config.yaml
num_hidden_layers: 10
routed_scale: 2.45
positions: "learned"
init_std_down: 0.00581
optimizer: "adamw"
warmup_steps: 235
Below are experts of layer 7 (counted from 0) of a mixture-of-experts language model. Rows are named up (a neuron's input weights, with its number), down (a neuron's output weights, with its number) and show model dimensions 0-191. Each number is 128 + 32 x the weight over its row's rms, rounded and kept within 0 to 255. Numbers have three digits each.
Before each expert's rows: "comes before" lists some tokens at least twice as common just after its tokens as in all text; "mostly gets" lists some tokens that are sent to it at least half of the time. This comes from a sample of Wikipedia text that the model never trained on. Tokens count by the router's weight.

# expert 92
comes before: " ", " \"", " The", " He", " In", " Title"
mostly gets: " Phylum", "|", " Pos", ".:", ").", " ISBN"
up0:069106103109144117128099151143127139158087097129116101119087129145162236129130161156082138109108155176140129115128146120175138093085121112159108140107122177076109179174159164121157182094150139062070119139159139130063158150122185132077088124124093101079034117102143132127112136084124068190143145089157168137133163172101136108129111084130164153165113172121118155110087169118173118094167116154133081123116118087026124105163127156131096092139121158146156185141126113107146098120085080112097158106136110114118220107105087132141111129174114114141117109145185067101085157102121143177
down0:090200133089119136134149117106093122130109105105126133059106109169138158210140086098127145090128098207186114160118162144112185032075224136184115105111170144117099138121170142133133171103087156123139118123134176054118124129099133110132113137138098111073116163098109134137129120078131099141149184133134101126149104100153153101115137116124160128162115130196091163109173145116140149137144121100092112142058086147151143096142085120120137097170103167194140074085138171128003124114145167163124138135145136132179136135099099080139142105121088152126175119147179123113120144170097089093
up1:188149090099110152143136097094119152158145135071186140154130165161120140140176127126185114114085116163109134129095122129136102157157111118123127179133131167136167204108087132142144113105149162153124059111118137127090182104174175087097160199105163083135101117117100136130163115133068156116131169102138155083117088088141123122129074160083125111130151155150174147120099067180136160146154159069148063103112086123059064091109090132082144112083124134139088141107156137140118021183122139142100128125083182177200174103098146141097141178100086093169111141093159152112152098084147134123
down1:165111064103101141144144123109109148102132127137095195123121110091115163167132067133168158107118118154077098138096083109110135089162123163069106111153190174105165133152148079106137128162186123174129073180087104171144132138145121152139120145121126038175161095133164087108136136104136184143173140151097150148078155157148149146171143146116080120127159143139124121175108228147111167098133081068149146062118155101148140161196096132123119143188149099094138105089106098124041066134133208145062125119109126147148132138124095099162110169104077154074120109112135164135125161151109110167
up2:179100088145072171119109170120137134180110094132139080158120157123175193164130137121203117036147058144152126107125098108158203084131109173194098140122080142101146122165111162171099086191146119182121130139119113116104156147118095156068114107185112100150130124135122073138139093154129090125139130138137087094172123127130172139148091150120147164111154088149092094098180115086114167090110196169115102179070109123112121134132146115153081198145075164102188179107152110121149123097106122163123108135115095120126095138097067107132144129101092098179075101096066132118168134138176103147
down2:097142168091120184085109109128151118124158106118146128082108139160181100138048120121091152106134069138139078098140138138147083089107096114151163131145062132224083118073140147150090149093134192114169148140103138132107129111150122125080201121140133118099140137113133100128146084109086152134091165132139121096145193176106142194155107162144162168152150068098122126096140244058151116108122121140124108153091117156140133144111172092172151160154130129080101182101137064132118151155160133123095078135145091160106149130183133160176120131129160115042099080112099155185103130123167150094
up3:162072185207103115090123130108121132108115112174150094101202124152102175110087097132108176190130144105132111068126203117143082097139094195102134118069120118112130160150049167148131168135144124096116096148116123095147080141108119164136123112109172142132059157120188157100144160137161110113200162102130062119067100126144116128133116136150129137186123077092150116165085035112161176091191125168115127152139160153171093148118120125139111104163104163163125078166086136095143140143112119128099107144156170072143098143131161069138140148179137103100093126187138100133146121149106066118
down3:106166100142106130149127161152156099119081121068114135133076155158142159112156132145098106060099109096126097118094127111132075133060149146135118149184124144110118114128148145071111093080165189165076161079122136155100139130122106092147155141039101157098086074073102176115187143115173099140100124145166137115126172145105157148136101147134112158120124175164091111176138171110121166095180096106113194110139083180096143137147063068079140154163196095113131093158166115087121108055183121157143093172140147181156088160180152214165135125109102151113163114117136153128123129158154132098
up4:104141123064129085142064146119109111136131083080181122185151105142109187146153171146103153096095108147150088133085193094110133089134147092150157128102108157131156118122133227107131158117089166063118161123103146098118153094156155143139123147107150114142133142112128173104134173123173169134123167154163121086112116138116083095087065059119102154125132074135179164166143125103162222111126125175104086129153144122136117124123135149134072047181196154165105119144128144078152086122130131143097164127051103091157175074102148147170155100185137132114104140130124072134088092075158130171
down4:059129183101131175113133151109169108095140077062093135129117118083144118157172139143136119065096064172108132139122132214109158105096160144123150101123077144166100125135088098091144202181128097112101105155091162097115107124050097109164139150132171129099187176120118103129114096142147164119171201137106112146119153111107179123121134170108161128123090200111125127089153172133150117149163126185058125124110104159093142153099092090054133115165115111086126084146152141118166127094229145180148112139165188143160120141170112106121121185105124080100148094147130150145088172142137125110
up5:099160084134141162100171111089152216148128087101170114129135145149198192118110204123111190126171107141134085031130175136164114066124147120161110162125154088142126122121061108082210108144144117150186089101144079130143079088085108116108087142154120126165127154101141128103156119141113128082171079045177141118104127165180144116097159116086105148131162082135132099106129123148140178081131114151136131130130157125130191144100128079099123091161113124162106072198161108116149200118173121156102150128113127090133196108092146092124115131125144097123127131157139167176146104120172146109
down5:172152091136134117081166078106153118160113109137102188058151127089102091197128124106101163127142155132148091077103114175074093089112159176128143084119118118130115078185159102171169128097061117131136099132067160112123121130158175110110144133149162111160179084086149106083102151105152096154099123172128057126142066129098133184159071144114126108102173121156168112139082149135161119128146102123148132154140163192084179120103138131171123107176139145056165166108141107131074122183150162082129141096201062070190139116112071173155159103144123157091121116168111158120128147141151117106
up6:176121156100125156082078169150130084125104190145124111129108107116090141111112108193100145190136099111113127095099174114175148106090093148123173116097146070149097113092100190121143137119151125140136127137134161145088117074078041119142148112086160091135103153141125105177152119115132152179149149111180114130041178187133106158146086097066226143143074151129141152133163188109132151136123110150129090133114111147147074115134144121129115205140140054167113128193154106111129178150144109123140089104118123147118195127157207119110115144102166117054163148137163145180091143147159096113
down6:082117155202119078112102128162088108078061153089159142117107172148149169125134157091142071085155096145089125159124101097146157123141080124137141149156194081124139116099117096153118153152172159083138146053142133088180163155091139118138088114122125112201098125147135148089177204145160147126172172130137024074140126166150115130111136100159106187133121118161138117123119086148120110091152132157101138120189198115152142120146188107141140079163069132117137090081138157146073199113075088131122105094116106086146106108137126193175139101116124126126082075144171125137104111154167153124
up7:183099119128101156078126093126190190120112126089139118142171157142151128073160141087151132111116142219161106116156117157175150130135089154130125145092074153169152096083142158194188119077155148190144122146143108108111134126142072104133143156137124132109069149142117080153112139104119033120080062053070087097083135117168135137103170111131177153137112142209120113121131157111131141137210087169134119103157110127146103118133161160120110135123128135141085119133153130140128177096090145096163153132113060108115117149124120105146117111158126088148120203077158171199149087158178071141
down7:102125120096145167159102154142118065144104111123146152158112116092193157130117133134141081156155102108150101119115129061142153141159152172123113168152090097117119144105068104132118152167118078166129106116117148131094154120148176173083109118091158096156092102138145129146150194110125098125123207095195083144139146079094059156116096098113177140110112161113096201138084113148119124077168155134155106194111108130129049163075127076089171110157156156147086190110105115109176123127121140122152138117217165149116181098144085067177168181123153075141167160129079075095129083141099126113
up8:207097107109154157101126134152136175169099085092109116128165095142118164159150182158168209118152100104101087055133158112096158093141105156107122087090074177143097130116164141124185093098159133160150120109095106073129146133110108111096117136141128121187128152122179113099120128129099143125129087133150130116146188125186193110084081123133107140180156082214172044117099166104184158119123122147107208094106180193099105129114159119174147116139096096110174104130144129110184118086122103150121112100147136122122119138128087135115144147117139129063111200113154168097087113136200083130
down8:061161160145126119115158181113122084133080122153140085146149113215166121064092159148148128145105132165160085111091145134151102073143117100157131126107088140160090121074140121145115138156114193144175127132082137034061145149129169180116134118117121103095125084220161111149167074154108130189138178092153167156124091165114109152109121141175125214123160151087184096079123150144100114151060088131087070109088105097159125166128097106149123133129090147127101173106165073102186140104125133124119134134096107118127154145128127136206121104157124109161151075099110123131126124108179164151
up9:162136112144129113143107167052109100133123192084106148113128238160097152171136083105148127096105168101126112106124144187136103133147139134140124079122149175089174198077127131146138124101149106176129099083136161164109163122151120107154170169056096135125101183127144135089091198123121125120125102145160130168146094123098159116034086146141145141213132119134151099169057144093136137100193163079125142144095147115079124128106092138108114134153144114111169092122194111129114080140156093147124151145105102090195090158101134087099153134138102161117151140144198153130078059134100112170
down9:137199070153106130130115153157177110119124134140083147068107156170115124177165116100115124139139161160152101126134146104095137044137189139137112136093214168147112099172135131061117158116096126121121152123113108119131144121079127077127103112086159118142154083136145152128170085018099098141187150146131115123095150109136126067128160111116133112168112157114121134118121109123143130142137111053122109083106133104188120099174113129168153146133155153149135138091069102097000098144118205191138188139111141136140128149114106107149134126102095154153121099107183158146150178137143117168
up10:136089172147135185108114143115186138115148058095129114202090135171184136110141090099183151124176042167149163099125157045148104128115130137138141109057122112172128106090072127133184121147112088155087049121109124116096114108143128110100147143152135153192104141158123176154120095147107166103138114108108155072162089156145180175151098120108094067125132072163148139152185105147155097135133109170099146130100104148102156120043139135067145152176146110148178103113127134072119086112136141133102141159097188124176141130080124126171146117158084092121172164149091141120122154071097100154
down10:156103111167158127114101106128115170151166120121178152155222073070142124145085122107141160132113099115128186123098097160091105160174147162128128123139126134106164159128118123077186124138138108134198110153102112094130114089181069116131154164195201159122108160157165077165088060093142173095163142145127106135080099173131116146113159089113053141121116161136129122110027094154152158180186127157121101124128146154074141161085092206113111132140083113132155114119133137121120125113129134136062138134170143071151105096118072083131124187129121098081086150139122164109185100112113172148

# expert 113
comes before: " ", " \"", " MF", " FW", " Win", " DF"
mostly gets: "|", "=", " Royal", " Supreme", " titled", " →"
up0:148156081146154118134121094130097062189152129140091109113154183111141198086103112121160134190229150140145121071064172140132148125110119123161164134129131081088146105157093096205127110152136153128151127150104169079138194131128148114080136149149117123181184140175175132160132100131140101151098139080149066076135134152118123122119150098077104130183104158134171109168106129097173166121163065106117129140104123155102096102114176123141102117167086103114186167138195095125144130155083108118097143085158135054126135159136087148123132066079107178137109132135112160127056075136110171158
down0:098144088113162117089140107093102107155145179088048125104109109127152134113158135130118143157138154146075137084140102149091150157186144137108186101130162138122106083156088050140140137126142170183128120192119080104119150098134115136102151101126149170119171154199181149111128142075100150152061095105141111139113156086148073159096131147110141122100111170148138160084075089098144126136135164118176131156121138184118131110097172122139105087187147094145143160169148130133017137095137240149139139156175088112093122150128061129108136208111139139128136140156128123090129054095171134096
up1:093130128171110123100101154108156127106142104126207146160110118141140111105168090099118111112222087138101173123102098122159124173128135134106000143134138086120121162084065166107115112126137146075130071129158089161091199211127108115183073083179117171170154089088119157109102145138164144121131099137112151183128083159085157119195107137101167113124122116152110112108147143127119084101173125151116109174111161152123165134139119100111164142136109088119149182167141130126130176074142067137114113105139180131104137115121133107129152171124067117128139131123078169147154078069085149162
down1:173130090134111147161100129119133142158160114164120125092130062106129134129095082160114125159144083147136086059124158137091154063098111180092173112090105144176160180078115173129084145139114190128171143105103122143149113109130143133066108158127189071099115143059159080186147215091148106113179139142105112119113120119106125108081171118168087110109166058127108145184110165154140147119112092020115156167176123097138137182123164154161113110153104120132150141152131140099093144180104146121131113123143137154114159138138131167090103118041104108111098092111130133139095230141128122170
up2:138163118125116080151106166094109107157189087106097135108073086102150180121135118114135135100115110143137084111120138104117123143101110152132102179095145185131096160195104102152115125186089187118133149112156155110113142087185112098093077131181148113122176106047155103168194158172177156182058092076107106180190141120159149139113135098130100140197086106206135163105055130103158136100122115094115144162158105176068147203078129112136131143090126114067148177128179117111127095125124090093136107123124125089140103134085153103196140118094134116148091171112089125124177121113138142129
down2:123100118113127089047144177125154131124125116108160094119129100128100136116173110130140120123162094105116175120048114183129100096181162108147134123125188095145158173102148175116130094155128148166171136153149128137103156170156071110086080095122109075150090184136123169156089159090107188108177131146100144153107115134154181086104083122081170083106126132184133078114158168141097113149149131061084148172118154094124159117179113128139114143107184149077121096139114128113143223126203097126135070132087132074129136083118132107108144203155154165138163101123148104147072051098149084143
up3:112170108078148143094094129185133133128157151160189104153144135163158188139144169153158095144104226144139115133162159093095206109117114091125156152114101120052168106115077135116140121120123083139109113116065090159135118131139135130160155215100113118174097098059140131108138154136022099148138126117183109070101133129173124141110136140089155127136108044094158136127213128138159108160145119166108121149097110115046186126162104150144177104103157140142107114128122075126131171171137112142060131160126085075184142111132123074126169138133159097130160134093122127090128089112139129136
down3:146135088109072124140078165113101135193139120116110148123152134112154093100079145141127101106107096125102160102096138074093119136136101164101149113138173096137100058138122180126235113080139146145078124131148146142081171166170116140106158162129122161137089103132120089116198163134197086179184172103062123152100153102168141100135143123106086100073166116123131153126129150097165121164131112118096128115139174097148087202113117135085129123213137123109095167124069137094055095156151234132141117164146122146140133171113112157101072076120160102110095169118103117123183115166129112147
up4:112129079131156094147124142136144084182116060081108134127158168148163198121156080152144103112167135220130090108099162152085112056110133095183164140122128150104092086146133173155145103104086177135184145161135181040111137155137127106079172128127120112113146105112172180134155146132119092127104146098107152083172121124157095094129112110119144112148127174118146105142092125083134175092167129120138148171065157136133118152135188137117130101177109125194113117028133135118140106147129108142157147152117136120112108115100058170138131094170093198180121163126130128151089057092208106097
down4:110150107084115163128148090067096128118112154079140131103101113148096186138114178091116146144078112119141106105175137158159160151204129146138161116068109161139148131079104113096123175134114129139133108157104105110112122125167197141078118099133081138168106188182076134103133128076093134148127159108147098155115144114067170137075073139197091147142146123166175164049120149077109139105150131136156151174114101134102152113100148148172095105217157111125142125142164090205002094076155181144101160162159128126166116139170128111119145132116129108150156102141174111111110162111074103127
up5:130098153126077145161085123080119176099211195106163145134126203134152151183121072057138143116105083185162122092140092124156145146120130136157135111109106154183030162114098084125201173073099111186151112102187127149097105080156128054067111162127106146117064101073127141149143129148091093139096084148132248121103128154160120105100132124097149128121145157112138153159111078123166151111146135124145128087136138144129138092111157164089174100159104097122098106130139151154164122134163138164129148114183118185141109132099138121094154129113122193123132107147167111138160090147131097139
down5:179141101165124103128140142154117113070120107110081113118145102088102135145079148124139132121118114161143107181110142161166167098108138193146083127117136120129227133143111151158156141150142109136115086127160135173160126086111184140074092153127086094119178069131116063163141147179145168135097163192096068134158106092137131109172108136155109096119197081143149057126137138138086139139076147071158109132129131145131127129166185156128112187097100122148162128130144087149056059186180185162107078126144141120084103110131108039150173151114126107105088095113111191142081147167104111152
up6:063106145153107167155156072148122170123129102189117070119136108171152158108141125113107107219111148058186112124147166062124144116143055138139139122106124150147150149107066155107167141160088153182094108150134107109221075154093156083148081089082149100145126117150161166130146165153054106143141111084146065157093062125136097136116154069162156198107143124108164128129163066160106137091115120153162172126154073136134100146136080166136116098102124115153116122157159211155131093126125123189077105152154139138140139114132128106170138094116134075147116140103112183136124094141119090123
down6:086180181145160077115102144152112104168152129120113113209146128161132129130133173073070085089108177117123177128113127068078106116082100161123157158164117158054145117189127121094128100102170121057112059066122091148116144168157141114165163156104130149094074147130111165144141164085119144097156158128114188133140167099121134130159115085091152154118094170118112085118185087066142199132099112133090121132118106139109121185160088103082174149128145192150149133059151133144197145055134067092150156084142118136115146100157145181114136148133116086143139128151145156155145121123145104082
up7:113135132105087143100101173192105121087152141127101105167162119142141151088070129170143171067124143156109189107202174089146187065112126152151132161137078103119088119164108120152133119142060094101184185120148084144118156097148091120083138122099147118107129120120123140151160090144117129129105163118053138128148158144097115178128154118081140140172052123182102097101151089109134137201158095161213135089134108139059135132101164115052141159147074167121152133133163100177138178149133105105155155092140135109105162094146073127092170102148159177144131120179184116123179160093138132149
down7:107085143160110108152131162219139099144083094115120136171144139145118088135090148112170121097156107123111102105156118147168120106138123175097119165143105061098087112144196133106128101163084089056106157098111135109138128126128060131103106116075144164108150153114065105175160149141084160090152156153094140167174144095076167198204098170142120129087135090086116100125092137058128106159140110174088133121156099111093106154140134158159156112125111135099107107142211161092195112141103095180116075094132169126115109098177135208166159120109183109108161115145138121148115163050157147143
up8:195155088106161104099101157089125152058092143084121131100156112150175059151172154117156118122107144159167157173106133113072158181169084143113153152101151162154141144194097137144166136137071066157138067100120137082109057110061098185173118186131095149101141132140127120132154174129143140148132108159075168073183106104113119080144146116115178139130124170123128101103164105133149119103133114130171108106117049160125122114137137103107105153076133163113133095080093113100152103141172087202127048121133163122148096104138147134080149147144163161134194087128127129108105131058184099151
down8:102171095191135172109186121132098125178086108087194163156122142100121148036115091171120044191161159113132104106103145098174080068098125124166124108144085152106148132132193105126108121115135141126123125084121155188105115147123196123139130119099121100128103110080108099125154140108165113172168122174210102117103145126153095125084132121146121187128128146105117090131160100177115162161114118150119134115100157100114165190150096057114130067169104152139219145144115084142124118135117111133104182093141186149167142144107120144109118085194143148075109053132110136079123096156151100106
up9:050093120149114158158168093117092098125118094139119080117130125154138155134097127160093176183109135073155120118153118178142162062117080174120162073081102075105107143133079115114175104144110137125108106158103092106155131089131168097120126093136192124158148134126125120164115148175134155184157121055110081119060159149144080140130141111111093163172055114182200108135070132112138157129134146147137133154160112131185128122129099133130115152138067076176066128118083169091181127123153116174057107049183142099141112144171134094104161158149193179096116129104129152073103140133149118112
down9:102151203155154100044106141118133044139100152092162055115138207156134117127140179115106155138043139189096084160098159115123155140158142107138088154184110130111148107145091095174150116160165118088113173107083114064098138126128104065159114129143132127100081084100135193118119118082132127133138113167104136105147163140130101081128144143152110113133105118120181151114134156060151192167112125155090126125143136157173106096161120079133118142127095171098188127127092144119178141093107109132126124120085202132059152182150167143132128150132187103186177121068106124114166161109130147089
up10:083110134204173068103079126173149148116094122129132113133134157128168223108099127098179190065146146159118135105116130125107146168106113117166099177110135094135094104105166109164083145138113081119096182135095108090102135164088146075152132137111110141140165101151175137082121145157119074100089102140126137166143090180088093094203067125094024135146170146136049176134092089156100135166091060145093118111143134097078145132095125121161123171150135158121089176090129151138120102096135097054131151129120154117133129072115082114185108066124128111171126101149129149120125119099147135138
down10:133104176113104161108143100156055112187098195103139101120164133163135063138062179109058078106146174102147158108107144120134150155125147121124123130131090158042154088156087118131162130133094104113121090146123106150162126102099113125161184072161176113141171132112109105173181133076087136080129168107127094095139129095172159146171162106178142130147171109131151098111128166104165120139134151088145150179104092134153095148068112165098146149154142102155135092166146107152141149103135100162100098158146043140084060212106109144152150162114162150069115148085070114164168075118153152148

# expert 70
comes before: "-", "0", "′", "7", "6", "8"
mostly gets: " Animalia", " sq", " Insecta", " Arthropoda", "sq", " UTC"
up0:140134122111139137120174089134123140136136135101126106103150131125099085140114070134094106101159168117149150143177141146100130148117130074149175086190215100073159127178148107168129191116172154159104138081150128103135165150072089108161096134117061154069175128155179151151139125112161144096133094105139110152090077115086109114119142127097103158133149218138163138059086151104126123130100136071115108159118138105116112109132145173142194138142186148076114151156136212126102166126130176122152109137146088161121161152148124133121056120057130077214112173062156083089078122158143110107
down0:107143135096195105118134121177159124101145118154101158104123165171100096105097142168128160118042157115129110194103163144129131061175153134144128104182107124166100082158212113117147233163098173075182116142134125136149130139113096167107166137162134114141108099120168158129119113079110153154084170173140037096157108155114116165098134108154124148142133076159180152101146127094211148179126123119111093115102066131145072092147138090146101174115146155113084112143092097179099159167109116116166121125111147178149124134169107105079104093167159165079120123126113109112139075078131086108
up1:136146106126146117119106130133158100133139140102083124154115102122165125130101160125122142158117150109144099108198192062124071105138130078127160139135190108080182155110195139132116153164106201105185102106121157136140165069107079057130128096174153092123089148098130154132147152113105181091135123164113166138211079114165135154119143126107122169172158098143096118108124079101134163116060123165130074092208147146135141080109131148140169160119121108104164155139163146096100125133180111121072118130179151133071174172086128126199158125060177073083151112110103113101148135115109161051
down1:134159102155178148092167057044162141134106130086195131080113163169130110184194164092146182108110172161079101143139158101130078107123136168122150030114161101155104099084134122105185164079123150092186164045078122082108133088154097109133117117130135122163121126102099115111132111139109129108147138116150162115109158084118084145089134135161084180150148101151108154155118142161110130111181135169111186105133110114118157148149157125112156078117148065142126097159149089134122104126088133144129162117146115169138171077146156177151148108120137084198120090149091074174151185072090099127
up2:189100089135152132089137136153121130125171118138128156149114168051102130101120138110108111138088137139122131128125076112153160120117186148120119116152129130079171102062116153107102103141146162090106145139125136112128111132141128087094104133178142096090156136164111168022186184113109130119131139161148141156094103106100137166144145104140144135188134113138034115146126107132140133143120121041100087091192184107139145141077174130123128093158134084146145117055102143168149161148160099118138148163180202122154139083152145085168145146139209112068101154130136150098076156019171077144
down2:145089106176142111162165158110221084096133144095104089118119090108191177178144107177151169121187093125101164113076148122111128161141141085149152126095110123157113082099130095069134188111113111167140129069121093165196124170185078158089071146141148138190138126192127109159070096160124070108121110116092151135122122172169143135106119114124087184173110078146083119193092142134079146143157125149170161113140146075094104149117156138110123207102083149120179142111128082197129100133169112110092115114125128138152106125184143142090172138109116126074124108137131103132106177139105152082
up3:155092122058172194176134046152080075136081142170118150102078112072100177124114137142124126137145124106084116136154086096106145110157119095112121121131141108117143156153154166190123083158151169115079119133091147096140144123133151071195084177132131175107167084081191122135164130141141131130123141119208087098137161119146121109115153144126118163127117179121104131122136164118086192124110121137133207140176117164120100081175108088167142152120096078173106120093088124096147110119085108147097126197155095151172090097111103114130138104183142098173128177133130171038123146161155163070
down3:096169107126111133124111089170119157158098150145172167143153100058116088044113122192070167179094095146137137145173104101170122175079112213161107116134135110133144106152094093153147167191121125175123121139095114139152147059104102153093137121162178152192051074142135068101171112125119154124152111119108091129158111131087087148040171121125126119146168091122100160127161120168115155167112134100165132117151148137140083158163145093077087122150172122132115090128176173183115078141136151121124155137137116071150129117086157056129119128094143174117106151140119141071081090190112118119
up4:137109130151073098143094097098115114145111169075112131163107160148126198075144131146174129117117134149142094114128083119103137199162127087090148088080129127101119196080220120119226119098153161164104163085126136104080090156090131137166156132099135086183123172135190124075100150093151149173196123169094164142103198127126143148129157147148142175183078094155157159152115088117106123122061129106143141113125110116149101117162146136134149119066125105126105140170155130136089097172148132134081133135097112118143139150133068076181148089176149122069144144152100108169164063107155088102
down4:125133108123121092098127136152072127172142113137080149148113075146101138136149146131126098121158148114125050115122142107108133115127130203118094088140113147116170135184147045204145091107153124168123077137157065204149138088117129105178116130107099157126099154116085131126173138141132092105156047154109093081107148177158199127065123138102138089141076154072175118160117137120145143144153115119188188174157162123103119172069125128099113125171083100206083152116121152091194118148081158156158159125103186175115130132182186146108144140063156100115111123127116096138139134150126149072
up5:241143123115119128104079139145167156152180114112116150169136116186149106083116128135098105081174160176097148123116089148146065095106092155157154075123117115091116139184137162138122091115170114161155150111182138134088096138107139144139119133113100135087099143138098150138143120114158126083125119149136136164160080177122151138144158118045170115140125126134109123095143091127102148169117135065132107149104139140122110136112171146143091110091050137127088074119148132122084122140121164093144178099132136166103138182019125165108127206122127139142157099216132155049133107110159077228
down5:159136121084093106123101117154117139112180091125069167166133064149136143078078086130119073109136138157177106128080161171181168098100135155094142142148041217128128137108153167105128166071124112126095109149114110124113078118173136116095170154103115131165154154202188099129128158139142111101120155077091121121160113093144131166065129165149064141142140152113121086126095074112170129141130116156151150136111100172114119147174087112163197198183107131135117160117122189167152143093092168129144179124137136118126065089114137119071134147140125142105147190180090105110083100056121094137
up6:105113159183095137134114092094098102132100137142121095157078138129163116143107161168146131157126112066143132120128186117118150111154091179123105133098134120136138092122126149131131108139237106190131096119129151115133095124132177087134093084097145181169207106160137152158193183212130125150107096114104092097137079166085128082095143150139115078057119130061140159158100131125101158098116117161076112132171148201116192067140065181113092102153115125154132149101134137093172111137125080100118088108186146084080082103127144108170139116083148134203122128135110095142147175141166155118
down6:134068124109113154121096120109099116141160172126149185143125137086167099190136110136109103152186033121087148109145106104193132137121036122115097105114176131127130085136102170165179094173151066121139131089184117157129147180147125100147166074129118187150140155087105082147103109131117094155164074127108102155157141144117115137139167132140131112137146104099134151152119219118134103132137136112118115120170150118168105159168086084141109107135142162114068070060182144103123224092170154152084145134186122156076069145131110109106187104126130108116121151082089077102113116152108127183
up7:132088120113122140116121148146105170109193132121209162224177090110183123096106113153085105114196101120099117094101106159138088153136141133175119184164131124146091095145112155120142121119163158128108115152143137126085112170147125121099176092071123212121130075113161131118107111151123126114184131076056174151196126166150168139124125166092103062129091109120080091120079104113150156099125054085132123135129153165113129101106171140178129157173157132151104139140154133155146097103123104140125186099063159139065106119088136124090123072115109059194154099135118141201166146127097156133
down7:127104153158143070161120120146065163111097134160051163134097149113119146131109123115125040135164112073160170146152110134184138116100159116063135169098099134117145145123140160054093163149109112127090138129170114099179101210112138078141161113172099180140150150224127058149103166173208105052139063135146114138169104135131117110110120192074096103100138179105118098137150111127118119129143151173138178152144146105134122215101119134115082144094134134155149190190091125134158140122138111134045084132127124118140098075154109135110148149092121137119147118140170134145120113116087125140
up8:009121131143123119116099078117142100188132152108139146142155146179102083095098126169177166213082143079143116113150127146134113123151115112113123114150127131131110126100177124130144172166149089102177142104105134144095120081047086185201188156126133194094086113125110142090150121146089162142115128071146152127188118126135165169136111143167140158085040122108107154152127159110125118116134161188094095181142125063129103155179154113154194091106155094126142142141121158094135145145140087128086153126095131108111167188082160121136115177105106086112146120055155140145165101144073114130
down8:130146137124191134095179133119051095172166146141177147128141098156128204158184135100154109069127111145112133150118110128115126125140168149080170091166134091117119152194104137143106103096094127095117091119138154147140136115130134129126144100139113108148190112130131161140074093089162113108096109190172092153166170049127172089131098109088103173134165086113113137185152146132127142109098113082072095083122099177152114040173123097162063170080118073090176121205108115166102169073105120115117142138146107133095173132096116157125132087142151088194128137176187165116135142153135135071
up9:161161116099094086094177128132183161157102150108097142140148129164100141137078130120053152128135126150127100108156114144146089096102096144110139033116102163097123095045195196154181141075104138099095137096127110095105150105107127158127083134157134068111168129098138132065079206154183132135158108082133103144110119140152110117137131115098137191186104140128181123064113144123127133145078142144168130147119133167096090129146161124163080130200176134153121113118147194120151208155140123159164119124089069100107146132098074108163096093151220127116138158146105158112125130150159100162
down9:120152136089134162117165158138193091077113076135080102176121159160155132169112130092110071129147116082180089169101157107128134115135165130133155088127050113198121118139142127081167144119078113098161111167091107143096103126133159163066112096125160097142161098116087136128118138083118138188165255106131126087133140130147181125163110133170117150123128085156123134124147155077180119130186138159081115139084035171143072113105094126114145115143091144126148159094150124142124095129082123172065163115148113157134132110160063120081096093158140114118159117209141171166103127117158100144
up10:133103147108102176150138122104115146111068147133127115105124124128128135151112142167154102137148105114122115132124096149109149169150087039121123147107130104151121148055111125188141149160098123214151099148149140128139082127149166085163121178129158159077100071081111122038087197159157169133144102116082137173091148093090114095119143106182168176137173146187061103193140153096053184107149094143116159135134135148128151130119048103121135104134133101160078109145065170114145105128114095178146132125119139100128107093125210132094195111155119119076131170119121101076085145153162078120
down10:069149153145079099108136117118111145187147132123100148169147096104119071086143168174109139155178090081123146139118170099142190189096147168114073108149095087097101123154139074121136110124143118152099094129100177152145103147134154120158167102141096153193133078088174116164166137176124127132102089140123100140175184149106129089069196182112143118113120139159167169089138108163160118144100086176181094119141146107149095117190081069103156119158128138129176112114175124163118198095076092078126150116148125077096083186149107108112058103083124152109109119141121122087066085131177158152